Below are experts of layer 4 (counted from 0) of a mixture-of-experts language model. Rows are named router (the router's row for the expert), up (a neuron's input weights, with its number) and show model dimensions 0-159. Each number is 128 + 32 x the weight over its row's rms, rounded and kept within 0 to 255. Numbers have three digits each.
After each expert's rows: a language model's description of what the expert responds to. This comes from a sample of Wikipedia text that the model never trained on.

# expert 33
router:119072147094199096110118139092141146138116134159163132106088129139104125089065122081097101133120147163136129148078150134131123096098124170127092154091094126130132129115124166154093167112169206116081112088124101204100098111137128101102161123099140166137137162047077142206175134087062152155222121185138146145206160065089089150154131141141157133103119120132182120110116135122126131127095150159181163157153149090135134133142134154112142141135178125100117127162098150109170122120126139
up0:116114123117179095074150157105152089140136142124059162099116119056084127083154121149137095141173215106200142141167135127168172120069127125108112138157113064084093081151154111172110135122072079177090110149144139109214090141124153118172084184165062163134137116115127123146172139155113052170113133168095058166122072070091072160058086118097150172158118091149120153101148097159086097145112130150148132160110140173150112171172101122157136121080115151144141076108130096145087159218123139
up1:170154157134136124175087097138059130171142119093103093124135159159142109170108131104133109151146085095136094171126089123197129148100109164167128074127188143113135103119143155141124154159097092125105137173205109104135136108100189090112132180086124041152133069083075069121094108174166155150096085153142120089139009094091082144164132100109174132146178110176143083118125146096140092140176162065096116127161115135123169117093116145130147124155154158124139120101078134164093141094116080
up2:150131119152185095094064145138156101154109077120106144088116129182126099097159083129144171195164158151095155135177129136112111046071131092184151102097182124153086120155128091113109106144139159118165102155199068196118121163138166124077115087150134148140087123127103084177101116139059128144138078119165131149080116155168135178152108112150088131155116096115162162187172133145133148063106124130136137139120162166255065165132178120133129126143101122078134140119170166175124093101142172
up3:108144136159076079139125125191161114091121103130102113127132100119106141140161117050079080121102094107142178105115115080082091094119091149084131107123128107097103103162134164132135197117160126162068183063160180098136127087085132060093158148129146144149123101149135102114114127095154139141136155094088105108086181163068108173107139139147156138119139138080171201086167135060085115132133142124075143114086152121081113087135076167159079150124120158071100139120156133165154108105112122
up4:104086150183171115107168117108146159098156151152129094150127101132157098111104094135063132140109079099125133087082130156107176199156125152154201137183116088081159160149142123131144108162160129121134111157122158133075097119151170141129125130186176107167134139134128119068127138040139151085090143211183048140149144137142055098113109098097183141108092137147091195132168103171172178147050169211111125191094182135107107150081120093127132119126078127100151148131163171107082135168192149
up5:165168095156178147103125137116062130185171119157094172126091119194134077127124134113113166123150116125130086112119152114136135116044171229094132117161155161185093113080125131190137134131046157092050136073074169111094138157127107066134146147131125154143078129124118166136088151063127126174075068066136096152157101090151112155165137107102113110120138081141126164161116126101212170124157119185104125131170099130134068105155130111084175152085159125115125129082102158113112144147115167
up6:153117112119082172181129126155098163082098095125161090099148109132097149166109097143120111117152163150115193058166159090160127113068141132109101148139156168146137089142186112092104144156192096173121226128139126057095184075085124125137129084135111156167179145126152126126186122129145098128141137115073175167158100076140158131147086147116147106144110094126088194105133077084086148173132160140155165120060124147099150112112121097146144115151195155101123127160138092154145172108137133
up7:111115200168110108127145165158132095113128126113115088118143105150139160152083107170151176080127100125133110133105042067174061156088179134142080134184134090111139110136070127166174157139141118087052129142090092111112071137110171101128158172175085129182090197193153056098175108107151087099107096141136153136108111144141064146093129101146121131161143111185190184104130121130110145093104121164173136135128172099151101138185096094161153101101152125158125091151141164058181104053165107
up8:145131116126152177108147128139075182071151095119113110102172128060121162096169134123124129125133143133116129100117119091140095164106183043115126151110129082102083168061099140169118124136177067156098098176127117122147150148146110160163119077169145112127106176062130198144149105091087174095154077124087125127109137118069117142165160132122124127118178128144172150125144158057118181130088174160113127140093158103165108124189085132189155168115087052118136161103110060114224116141114158
up9:147066175111123102179153171122168097110119160143116168062118133116059151104140136099157170099100147141111161095099155061085132054149116104131154120130148107173115127118159099092126145130156146161104117167199147104118194114069095144119149144096184174143057079165143153202160128133133147096143174114121160071108139121110137112096145135141177086086152132115099183158188156120133145098153107161088111142116165184115099121149132140095113145158057170044098079109097108072111113097075095
up10:125141134080062109131109112086079131096161091113134186076104191099091128157146111201104136103101092181204169160089084165139117121113132135125091059121087159090126133174124144166106122150149142112126177123126140176146144130153209169122120136141112150075159109123105156111139107085149110166114091146138137134072139192187063130186094146167129119161121145133127116168103125136066139138119123115112069092123117134102131185093221142073107150173134114165173143060094167069123158108092101
up11:184109165122163166105124108148117149103147170120152140137149139144162110111178156135170194133182173112184136136157103128118130173202130115129140123111132164134064147133125139141108086108052055103114121084154178074099116141130139138089148124078154105134217116069168169159085172136104116148137145134165078124139094130163136105129122047075131125154122145101108092147098186113158169139149093157077119149116098135105109143120125149108135149153125146169133147072111097112088175167092163
up12:136109167100066152156111087081135151074148168084043128130117085152125112118155096107157138115111146135158147108099153154130162093163095149120143094153115134174091185170124113119102154082115110136093190088147086147125173182117155127146116122106151062142175156133152129121177101144109103098141055144136164091163160102121151094131142083107126142151138155130114142177131167081127141077132090110150132145109119131142081077168164117122110116112198142080100152090160146091118074116177181
It responds to: Digits in codes. Trailing digit pieces and dash-number pieces in long numbers, dates, model codes and formulas, such as 737-800, 2013-02-14, A321-231.

# expert 56
router:086121120103114120121157083135150126165098112093106176153085102175185073117106091121121181175141123126133180152138184109136198126220123152096174163122140143151192143057101101115155172136122112133083114136129147125142164128105111120185186111128058141142131100148135114135113089168128162118156123147074118155116097166141184098145073140182115135101123172135094196119153162155152136119112144129165181157164149158098111166105158101168053092081124133151089127142126099118139157131135121
up0:109118158107137102080148111138144120115152109066146150129115131121141142097098132103142152135115145121157124111090156202133081104119116109119138140113164125076117088114093132141113192116116110174110095063174192083134223032144111096056082170159180148158125159125099143101176089058122134124149155127127136152158127147160088123125136161100135112157087132183166103114166133088152110066183100147059111023150186145140117133079123109198088069109163094141166126132130142116161142122149120
up1:168151188111131114127093071106148100150127149158104166143054135137147104135132156140124149087125194077130185144122121124181099140170099170084128176110070135135140115130080160108133183179070134128129131111183145102136164065148148090104089122197146114076147148115089176087121048110193157165111111078091129132113124160135142099123134118100102137129107149142104117111118066143138157120134149067175181102145104144150114118109144132154195089169145067098092174147137159108123121085135165
up2:124117169151134147154077141058199113138136098180093109152073114058145160123090174152160155118141101112187123116108108121156152130159079145051128188104151095097180081145093158155134063079142119143133167123142093104141108204143161169088103106094145101096116203147116095093092119114122066160160103144175196109105120031066097147091164136088146111068120166187113149128145153134104167100143142147114134181167154160124124095135093075116090139097104133159134125150162102097172167133163107
up3:185098157102152158091157123098161130163101174132138129155200137099134119121108159173122179164132109207188140140113099094105156157126157137143060196120131153194111121139139151209104149115150115091125131179128090189132168194078103069116122112094098111144085171164156137110094085142121173157048034068105144131128109134121156113106166148112164153101123145184107151144145127155170160134098132098151142146095175152101119116107135085080084071067099178101086108112132156168159111191158161
up4:152120161191144119140128136086148083143079151081170108148087152053202107128087167141034144119063105089129180140114135096152174114133120105204179110106138101091130112141144176173142160121088105139144089142149125115110107121071125121114128184186102154142086175113117104103100095136099139111104088084085099153099092111073131136058118163125200102124096154064119147095151155115125083128120128110149130191126130131160164132166116145124107114187125147142106123120191123125190131145165159
up5:148083129117155089121131170095126150086112130084171066127111120075135132145113165117140135142095109145119151136157158158107112159130163115089121103120131077091174149182165107150132058123152166190114117102111156110143199117115207094173151113156098136206099192195135145151124149177125075142119117131112097167141122118140108052094092096117087159116116124097130086097094129147164065094095143165170113150126086149164088144181099167183078154126123167168113149140046144148085053102181093
up6:121090162128194114115139143193155071119159152131114142124087135151082127133114082126123136104120168145088170122100155142068088085090116135183109126193152139134147090131110144118112120178147114086125085106098125151165187117113065146117129105128118200151098119124172120099154112045123095126169139089119102147167141083129154136136159186130134142166105147137092142102142165125164117142126140124089120075144107180159128144105114115134087168108218122135183155151155084117150100113079147
up7:093104127125122101119138146079105105131122171037118031127188124126148133120107153110146122149139166099098131119140099122130164154129135104133166162128151161103133081143135141126117080094173138143162137139109143127185136132054106139186091144120144098154126101124106157163106192160086120141143114127131085121100158172121089066147162109193109116120124172104068147135093128112221179082135157140186121122128116175200166136123141123125099123158126129165216129103149176110085105134115161
up8:090133118153124178113095150125113135088136101100120214111165168119175108164088103155208129128097160130175136137139123149084089174139105154069084108145165148142083171098161167146132172152194112124082123136143116119107068159083150145181084090190192079141100095169101124138159106120150096154146137150152149191122168170093152108151081108095106104134141147142166184070183105117100111189089123188140129100082119136162051092140136103108102125119134090134158137082190148143156112095104128
up9:129151091140152116143142174065134096110105050135040158124136140130182124117141130153176150050127020132145181101176099117152093125051140156072090117129109128106142186129162131054115091110149139131145043151196148114079083117128145160174121129101136106174092131164098092111122086125105209093104063067152125141096092151136141122123059169128100173120130109155181155128098070160140104108134137078105142136080153115133116082103164114140157136142067148086160115154152177143108141076138177
up10:170178134150151044105139172166160077124105145154088129137166085095114108117135117126105154125129088176126156133126114116113168082169157126121082106085113134120098114135125101172154120169188136115116140151135048121093110143122051088121129187186115124162091175119143056127093168135096109162132125062194155146097105141150126152124115165091088071175121131168062089072124145143147131139132152124058118160108087060115077098065128172197111159111143117095127179131133137166138196121148097
up11:125156174107089099148147128217169097105142122135149129096114131100077164073088123119105080072107153157155163109105156073136127045156079071133157079129186157113153173090138095070213165208176100127089178088151108090117118099137142130104106167113181137159155175142171135102163113139115146110166126058121109081124082110171105120154093082155131066074050127077122108079112121152111095155123099125091134100183153146121151139093136116135168131142123093107101112123135099171110137146123118
up12:146157179172140162098148073122142157107122097132155143146119037040147102246133122141120161088144152149159123123115115148118084158138122138152152120121047194161124103117140184137127131127098148146134173172159112125068129133155171179168109098121177147074137137126097102117058153116169153096114180081100161088098110093112155085139143117182138124167146120125105094150189105118112149070087117071086129116059149106156134147146114107146101161144126094136124115103093171170138092075168089
It responds to: Currency and quantity setups. Dollar and pound signs before amounts, and words leading to figures such as age, approximately, cost, "at", mostly in census and financial sentences.

# expert 1
router:100069160144100090082083119132135093097131126141084125137141107090101134140096161166124107198128145163090179172110210162134143124162164112110178112095093124149091073113128092134118155125098126120169161111127094073106143159152085101138066157123195158176141170120144140177106170107076120144130165153176126123126186066180089135144168154133130154100123100121135072083073141121080112159076126149126178134115135111109153132118150138162090076152142130130082161127153147173151095146087122
up0:161136137114116092162113179056144108169086085161129128114145132133110153173127143138129143172114144144080121157177110083109128198123092094168129091161083119102097155098133151118079124114110046126159143123126078132112115196109130134148152096088137124165093150117161152106095165232135064103094172089101131084195148085084111118146158097176112094116146129169080104170140120218104121198180154081163162130125183134102158149135166197184130075125179109121164122180039171131156185125099114
up1:158154190114159170156143097122165118149154168085120177137070114048107121119170112163140148130147110122087124138092156093086143130116075145148046099098099105122118158087149140124032139122103122187130122117107149151121138156148165119076128127105175086181149135086153130155183193132163103138116153095101134074147174104155176094144136130114145131158131081118102087133102104119162116113101096101106169147154105166066152154136147163142129089113117160072167117169125137149120106147176122
up2:143131093090184116113123198116076164168165154098101181071125122094119113058144106193134115072088092084150131140166143104136098090141110151081074110132167095154156122107115114089147087185141182081086051103150140132109098069136091221125182132147121112114108149101121085191117068118082115141127121139068093090107131081153153156062125086181153127102116088169134129141106122117120148098125068089206182100148114096144186163198071094123128113128096107138071111093158108159152136140179143
up3:099143126139166106132137143121160163052163152121108133140177126121102122124160097162205170149104077140102150142133159136079143117120161100121107018092100155095103180059127105142190125083164121155172155029121108119142113174118095134117131166096142084141154115144138107211154149132177140115119181099159143091097156110117090141200139092074076104160157143114135155125128143111090146156098140116138091133132115108141165120094096171121143181155084124147134130139104179122163150099080132
up4:114101113146117139167118078137136110124175046148138113106084138128140154098138083086154140143140085176121142113110117146078106116101097131112146093178082074136156116128113093139107132117060193127130141074074137133103192132190116124190089035104186131088095145137132139086138086197123149169105109116164141135117228096136082098138120218173145086166149112156159154131165105179164088132170114163120194122107146165199128130124122160120193125121143126054119142118124133118130087120131131
up5:086097153117158119189095095175137115105089129107133111135176130106183147108119088121154142146121169147154152099162092119105125131148103108145147133092126158112181078208146175088105128092117121098099159125148072166124119072145121114146148169116121148168140128112163100170134156227062151114120147105148116124136139148177099168085097162113122120153174134130171107117067188069083151244100083069177154145181175106152122141118149141126155165182130163137127158172166148094100081127124169
up6:104178081088087158190099146115179093159131073101139074158115116172106116163129078148073105129065123142129149163133097028163157118112121129106124131139160127093116154142163099122075173096163156145166137120119145096073099140124190108071097093131129150177105152150111079135142092104141087224139059169166170104117074197094132153123113111152082093137116093148188157129148117089098106193111129108107105132106135157160160118142162119084138174133126187131155120147118200125112101122150165
up7:100150140134129174101151173122180120131151124095173162173113110147151137117075175154150069130103072123124089069189193088089206077132141160121152113181070092111118125165185086057086164138163155072130098120097189131067080113105151122138139170141089146105077133150068118166130119173127120123117072108122044147110154122126151146126124168135134170118137132177105094099135101149156148150136133148104067187092117146131130074130112150115145101153133167138116200127133119135119129155175136
up8:152140146074154115195107148159124164107132131105102134172122175201091133151124156150094132105100163140172148134135117136068127185076145098187135114094067119159122181155120082102122169112129141116133110127133155078129154177091081120174124100150144215158126141172123184121147128131149130100168107203143126133119138086141155134113143101098148152136215178151162112137170154192067088156113081142128185128104137133133078113174175092117112120139220135113169132125131090106162151109190180
up9:122180163107094089151160146088157127179108135133126160135137136195130145160173068088147133120107130130130178130109142170126114165133137172110101158134087064137089097091157132117133165114089061097097145115143099115078138136199106125123163070096109081154111143101090168114101172131091146127158124091156114091105118114178123174122121063120084126109151161151138100083148114133103122103160093084147170131148117149169075084096107117129118138094100186128155178145145125092117128113107105
up10:122096128112048106134185102136138098101142177132159118079168095127173153113128116143114140167158175137149083117147162115075149131193111113117121086170077138123106064098175103128151148156146139122169118146151104129073190153123135149112125122155163097134086133160147040110106083141147103114132106151104189110180108156160160108089121152166105183127166129161122105110156137084113120086108137135170111109101130120172122121136165127141141104120164111143072093095089112158145146123130134
up11:111106089106154144173109138136157079202147191118162129143171131084161153155134100156117067131101156107079074106160151102169078173145144160125120133097169138176117155147099098106155124169073115107125166102159087100052142117125154115110101180114118131064112129167144149129104096086135084119075158063156120205111123095159106102121077138167158091137125163097122146160107178118112123144127168117099108198138133141117102065175129133054131174157136116132162096156172065118126113048120146
up12:143160139108145135096153166142121138082133139160082185124114144069133120112141125082174147130104105156138136165141124115094105147141096136137106178113119186139164221153127066076139154104106117123132107088115142104129130156114171135120107145107136154151095102117123094117197136174148145131144092172116152100126169128156061140094162098146147122195166181137188117111148104126143082108145122115170150065152127096072176120062074101161144088122146112151121106124144188083110142166193154
It responds to: Sports scores, ordinals. Score dashes and numbers in sports results and ordinal or counting words, such as 3–0 victory, fourth, 20th, final, two.

# expert 28
router:092175125097175149152169061137082178155122125072123129084161118104161166118108152136145093136167118147163165121122151116099103094186149148125089130112083124139109133104150097169098110112122140098099131146109081108176141127183162146128138122154076170146162126138095160150134166098101134155192136098157132068087090179097155110105093101133090094138142176167138095125170128136169103146059122112195066124168080128149113160064146051179141106126166130126068153106142193095174176173125096
up0:071151111195131170143122075150151134193126142075137162066113077145149180151162167099108186125089096172139133077096127123081105084111109099111114113084169142114132184122100134106206158078149155080098152108115090115079125136131153136090135132112127118172191109106136176118156132057113112147135132176123166128092104045105149119141116119087134127134144157083119123077171144154141141070070115066117131129104141095080127168093124189084132110107109137135135029140156124139149173097092162
up1:179137176150135136174124135112142137128124160144146111115183100114130183123100131074149138139049080126154133112184094139158173129128126115080092086107191112108118126092163104131110159138191146186094130221184106103124120099124061134102106210117087172138139055094057118139115095126186143162093150112140148162095158142102128173146152095141092122132099117120177151111115062147120151117075124109148092145171128108136108135133149161126152110147132085152089083090123161116158155106083141
up2:100150074116166123135158135141072131116100173174099207086114116170124084161167140098134148144144095165143150099113130110153122129138135091118164089147120162116184146120157118137119123123142123148169230120144085130128106157089150100110151070125093127147116124147120141112170128146126104163130164087162112130087085192119085157213187124160125114147123189123107155169146112098078124131105155152103170084182087139085134128197138131116146175146155114167165099182128121137043147080122125
up3:097144126157114131111152140204130118138110095138127169104089112081121190058093131138124151109184139116112109118111189092118156076119214133138121122064129092185144162079101150154159147129148148146177121140125085175145161129092147139068142130132134156105156119181188109134139160147194162096110067120124097096159154145175076132165186163094167053126155145161105159151102157155180155172094203201138146158123095146071101127187164110114076155117145146087136157165141118119129128148158074
up4:171114099134128073168103119122062081131132124122126168108159124109155128070161154136147093154167132147107062140134207102102162124175138139162110138161135082122136096095077095106076079087126182120128111105095191152164133151102161141124080123135125093136095129108110091076154161137145100096151060205185117093166164107097124083124139114102125132111116122119144167088158151172130101178173143176112171102126125125075111127152112167110131119122134179087127116107155150131127082146092133
up5:107139123138151088106162138140116157136102164144083079111094130150121126094086145134147132068150132125122150075063096100122120123175173097103133144078161102078093109061122122216122098146126072129080162133121113102101130130145106116199113113153139136109099103105164172109090137162079162097095124057122092189172096134196157100098094113191092122172143088076128132141112197080108181099157120120064117083142131105125119148171147171121158141139141144127126116066153110189213112124086120
up6:122137112113086163123084132184139176124085109172163128144150096150113166056169149096093201115147091112084163154139129180106077175071111048170137072129132151173193113088173115113140140118151103218112114087084101103149157123099100167202130116117165141150136093124086134148104149157111148089113113116125156153146147140078146140154156107135100156162179118119111154116139166144147078112135119134120125146156122134130147067095145097103140126114141135167049150116058156139162099122109071
up7:157128150124098188129143113186118094144121114118224169101121115126103132064201119114166132137135135130077117098115093119156072162158138176099087123131123149123131161108121138129087090128118189136141150088147119137105166113172134148138122143132089099104084059123098133109110158175070111096197072135125193158075077115152151110096102159115163129158132208108126202197110123142146114152074123177149098070138136130104119147142126109144076130098157133102142136144086135129161139113177161
up8:187102116142166134176104131130160205097106149128182115119068110119171169120139153154139106127119086094159141117061110123128126139134121129124068105168065110164104109109143129119138201095106192189056127122110099122127115141099158109132078121147088148093125131088123101158118147168201163159102146131154136150168109154114135166074064093132112112082168157159114109182150094116183102210069124128138142141120137203156102147190104176220104211149116154134164161110069105118099145139189139
up9:176110070137062069141112167088117152163122108146092122166128131131193169175098169152114126067124203134124150125183145143124185114074092162123134153065135104141146175166137128153118108069150126163166149143109167091127146143127134123181122139136102116160100146159131147132188121186147124105154118156125095152130123196171125158134158076180096145214142138128188158120116099100110157113152122124154167120159086108124112162170077111126204112137124170103124108139130174093121141146161141
up10:085072116164151183092121134121196108126149071092060130152153126119143101137119147136129112162046156132155119136115106174164125069123156147186120112108068120131115115168102130064146126154166116147106181177153093122149148092154104045118147189168098144091061126102140088127092112113114061079115157133120038113118111154134103155138107139133054141111143127159104132088154127123100163142109189081140162142032143142173169101168126064175117133145185161118117133191111154097141145166141088
up11:102085146189072111104164158140086208144145072095163085119153142133150078165148161039157143167111124081154149166132176150132148146123092167158174162163114114160155119081139072152165181148142110130105131163158135065125143117152119131130081139156118060145132196124135132130125132120146135130116159134124180109103115129170148144094157123140071171138205162158134138155090091105087130148103086157095156113095153085167173062105163087155163095151106138161147101156081106129091164139136154
up12:154078151129110116186154116098080125107153111144119125123150112097167143132120183118077217084124182143062137128144148119135086125153132168105038183193137116191111136141152186117133073187146190149147139159093127170163077139158124151124126106151072111141054111156121150106140187106152171074100176092102109115151153148048109088185202117094165102111153039150087127106129127153173163127137122061109118157181121125176111076138086198168197085128122115107118113106088148144141091073158109
It responds to: Prepositions after verbs. Prepositions following verbs or participles, especially from, of, in, between, at, by, as in "lived from" or "located in".

# expert 60
router:154139113165082113087160136098170114146096132152203098194069138156136150118117140164107135152166144179119204164191142139102176119169138129148156101164173150132123081129140114121080102168150164163187078173158067094138118126145171154160159114139125044175154136162161145142092135131088160100115166125094086186155135183148116112126116180138134161133141111117146089121187137130118102082111137130072109166079140122121145125068096089132104124106135134178140139156142134110064129075140104
up0:071144178135145155023099143155072187112161099148176121189152079173154149186105118075135113167148196196092163131125102133167129134111159134133119187110125122118122088131153130160137120114168152138115110161126099173159113178201118164137169130164137104144174194109086068162149122122119156166165069161145127089149097146148200143107099144166110153149164151141151083111117101182117118121097139172105122157094131118125170179136102165123175117141105105110150138075109138123050096096085084
up1:121184136149114092062138134131135103149101071074107076086129105166124088132112149188092161171112109138106106111107153132119147112151073125094089185129150124116117137098103134170012139116093159145132126171140137108135079112149132080168124132169055121103104165175173174129111129147114098153201096189087135152217113118105123094076107098069069167141128138171135107166101155130104143118169180092155144123103141103124160201158102112098163162135092106143160116126119110126094137110123132
up2:131146092090126158084157067107124159137101065143134177120141125156139126124088169108132097178136138116115132152087066144145136193116091156162100100138110150091188130150073160112154137171158159127161153111112126127200129142071143128192146101141126114098092135100160144186144135170122098097124138064078138129139167162115160088152100122126132113084119102122114150161123097092123193176143112125066138140141103120159146046091136137101112118144155106112143183126125128113095073140144159
up3:094103128152178089065100087138113117117132136099144189091115063126155118153115107171134156195102126137117106106111106118125111124115129059108109135147127152115093116163119152040077145103140199088146075087187118087138130120138129097120118093076144127104116134112117062127107134182122126106133087122134083166180168123131109077123162154046161069134088142165117151070133153139167137167073159157104115105077157131115167176129103195160148150081159168106092186149117167129133150136130158
up4:104107106101171102122116109096119086112108119083132136206160130085101134131135156155052114134098120108152130165147095085247122154080110142096137137203145099095165129121191115167096154175172082138112133133138105148126112122115159170132127140151156167119079110140044118131120162102153108146163097178122092112106096144081115210176160122148125180088117076155140090147118102110094152054130087031139148121086138164092136128114132151131118101146078119160103139136080117157168167165138142
up5:090069139097099175173180125184160129160116063134129166143127152132171125118095104200075104157109082076134112170105130098171114118125103101116147120211111179155124093146106075205179129116129139091130102145121112112138117108121133098125173139148124120123055154115141162089136119125131074118148101112120166104166071159122116107125097140139118191101098154148192141079105113133207151125105135109112107161172097095158090117157118121117151129113148062095109098129133119153075183119133136
up6:076163078175115128171167137068109113114139151128172125097146175120125088131100140136098130142112147138119218139086151134143088116145144110076154154097111168095115087092087164090069114112121031097101137107130118190143128162077221119118164134195124130104103120112155122102113118165101143134127086144081083168175092182137114140125121180174157139154173151130090151137144128139122109127130134076139077164148086180165140060156165100135101160117109150121143149104122124119104087125109143
up7:190132142110212104100083163102142109106154181189144086161117145091097141130155149107079141099175193128177132125115145051078085131108103130165188161140108093136074189178164149153126110206142153154133167127177131141151165146100078116062126144140092113072092112097159085156097108168102111126128094164142136159143133069117104090090148171128105158159118181107124138130147100092132135137044124082104147141103134108133188099137072122136151140102135110064147120168084141098105147118109114
up8:130155161132105097101092122081097089106145080114124092203095204158095108086104135189124061087164082145174126115107119146197103175125140137080117153135139136107225164118143132178084088163129178123138196145191099107076132144124099119082117145104080166100073136088139137123104121120070164150176092107120155145132134124171130121125115090086140146104129112112125113098115153186136132158154139149109089089102088147125124111092175069127131195091095112099101169135150126117136151156118117
up9:169120138153159158191093167058176150153124156156118089155177163156139126106088186157123108085158143115072178116135084111067187090152091109164094132130123214063139104103107092118193117163162134111133161167134130096158133086092094110095141181107079179122124127108127157074115103074115057107118158128122108106162089130110158151123129062095117068179206117116077102042116158119047157160151191137114114132181169128054099100140117155113151149099116180084135077139118150116181101142121108
up10:102078128135166058085086130130121173169149086114159128140117108149184182147152124152164156137126183154121211096100115122109113056110185133143128159053105142142133144164110100196212095136141201054099134105097152114126083140176115185119133099090176118104115098077183074110207113126118170145130169113130138153119118127124127117161131120088157090133083115096182120117125114171121097140110127129178083105105149107148185155166110101177112086119118157194117164108131188158131160138118064
up11:120130098108044120133115139159131133132149104128102143161132174077103202126147123095094190136111154117110091155169076117128127137239090144076125085131123151077127124113155102109126133124113193119123118123160124137033106124095168077175168140109155123148159091139156119164148113148112103209109159134157124086120161163134106118153160105133113125123060099146171142101157099162122162133056105162138069129150053086105148089091113090122131105073128076159080086126118136114096111148132201
up12:086138099102144124101133139150157123168089119109105139158128155170155117110153068134175133142163116114162161152122131077163152156080153162163118108095100131160093165172152121138138125131127108156151121110170150135122080122205136142110163077159184144169186120194113140103095173157142132124082117144094122131065145116167134147120122147070176156141090068067068168049109101114159047097148120156124152111114106128103140153163124156170134140097160101118117076142173134148096078107086154
It responds to: Superlative-leading articles. The word the, mostly before superlatives, ordinals and rankings, as in among the most iconic, one of the ten best, the largest.

# expert 5
router:097196134179116169120166086125134122151124125137132124145121109129147139082118134135144092129172110098105097122119130149122115101180119115163133138091165170149136156144153113126093107159094148121098119075143102128110113125146154143118088147145101161123112123119116150148105182104141167152086183058119146151077066095122161158139129122109120113140094109135101203129169101107183129138085068143060119146227132175144157130115133114139106109185155173199109132151161173123160123139112079
up0:122104138106173069157121164160102139143097118132073110120094100127110132138163130146125159112149104121188073134152095109114180132117109152126109081104116129102130102127128108080171064092135102151145094127098143061188088112125131098103174121146133162150145120112184167123141096166167176114128091096150109103118188137117161145128108164112117108133063148228137157183138138155078162127135091128078081131183128120123125089121146145088131154177152108166208142086152171140112126150106210
up1:146115125090143102130199166153187162130148215129139146081091141155164166080112098142148165110094133093131151118154174187129082130158151125142103120164104055089114115111142108118152130102124123101123155144078128113115138130119114149106199087118135103171123107147102160064117153196091166121133139179162090117089146140110120107154126092174137169136151127177157138130160141145141087130127111111158137175175153139133114180114098114079093161070143098133115093060128077150112150159106096
up2:152143117136117158148137091188151131108155059064151044130175144143071127120186104138121179099123070094126168101156125095145130111131139164188076117088102137113109124143217064159158107148167126096134138081124155143157112187155140132066165119075129150118150155114118123104096154172139143180132132080123113139141183086109141130114103127128154121201091122102114071095111115179050080122161177171151119139132117155099100076165190146175082092165089139071118141116126099065159161155109181
up3:108135112122098137129126159117132118130143121128222189114115107115075119148167176123150090167144086110154114121130129130180085152102200164171124130105146156167142110127149208135144161213126128158157140154101130036085090132119104157106137145121166119126101136116108108132173126150168167150131056142169092134076120145043102142151167118149098218120095107120163163126158149185082068106149069065144140103097127123069076108079114154069084128129122123173156091150086108094108145168195098
up4:149129096101049162098113197119079146139115145126088154175161099089170147123120092181109145128117068153114097164137159214099161111128082151134157116113111113146142127096124092075126160164151122117139156164103168109148115155156095124067075082146089095113132110153112101148170143040138105118099135128080117118160116138141096140109157110107147120124090132165140105104105137108150111082153149180117102034152130163133134109102100108120143131130117061128159155147115102117132135147180096
up5:175083142117093158160106111200136128115130044141117128150120145153141136149145207131148077125140078135166120107107099123176127129091124094125162118166140147128146132103152193175139139089146134162137157125142135136121077129127107050118131114123070084142138098143121153126143158126139154181105114110108170116129098159061145108106172136074072150109199171101087150140168113124126117148142119145149102162136117179112118138018124116131146055166128148075164175115135168119130187133124121
up6:141155115117130200184135087059153088013151106126114120104168078132117106129131159132120089100135075175138135163134163078069129111116145166086089193155081154122062118111121118085183112173146157124202147103159095099106141169120104139091125118113126103133124181095173199112134143159147114188162136160171118159153123114117141118153116087177133184120135196055163114155106151163072123140124174141111106173071131101089164165161118149160090149059121153120149092144189180109147094149147116
up7:112095111151128160119116113147097119131158103152203129093138181142154122100070186094136183082129101173116056151088075192131130154062168083140101107080142110123119194084117123140154148101105156111134130123081122106079100085156100141120162110133130145195173117115092135138133099122167141131093168153133156136148147144140156090179101141061103172172134121081177145113155180125091114139098121124154097138121153141073120060095152146127138143121172168134086099090160116136137136146157123
up8:168112158181162151144126091103136106123112169119142141105142150150152089122129078098152101126097163155145129066129123180091089124125132110171096124129146095164134106124190118125119153048100142159079064116144156119072175094124123239174173149118183096132122109098119130142048156173062129141168113123155163170134090135122107153083074149087188079138173135160108161116181145210163124109156128094076103140192170124112100073173175131178156148201165159092097136109150138197150129156136097
up9:133170096153130142130128170146126129120115147139113146109105115114133091156123190182101111098105100145101124141138147095153078130131103126090122141073154122163137129168144151174129152151154144081126137171207146122105089126087122148138163099129120106131070163194077127157150149143153164090141133125137041135120051095108104165095180093169117160142063150000150175081127072195141121114155213121102163115130107149133115091119146121135109098109134097134142129175124106157112182114107134
up10:118108138072130101179142132148154186073112143063077115120137120088126117068122083153120110117137162102140175089153134174145085091130163122095102090114150159073103136171132076129170095106147130131103104157171120143108120148152117117152106139133174101167128167183119141159144089122137146179150150103090144130141137096139190186113110136159054049154063126060102120142174112128095185150119101114116089160091066129084095196151102129141145157095136117126124151096112048187149105099161160
up11:124156129159110141099089121127111074102167118204130137127092096105128154105163091089108145135094141159209209132120101159153148165097152090084129097141127149092128128063110118185164213133129145117183124156139088216169090165080080133134124143121135157151151096143126141080090157144089091124143196056126095144089078148159103116134177140052153083068112137161120140127126161192101164178088118092147142128121144089145076156120092203129149131088138106153126082097123136190123118166102144
up12:125147158103117088152105131140124102119181113120172169129164149099129124139160155151120092074171155120151087148175132152168118124083157104159090137074157130104145066159111076097125119110100082176131139167077143152090103097148164128096052129165095082134168189074126117115148140174075138100049130102135106171161152193110115080157157120101143121130189128162155122112128129110118105133097109148109106118098098126133154120137090113086131124075122131173107150089154158152144099153154116
It responds to: Locative prepositions, articles. Place and state prepositions like in, at, within, near, plus articles after them, in phrases such as in command, at an altitude, in a raft.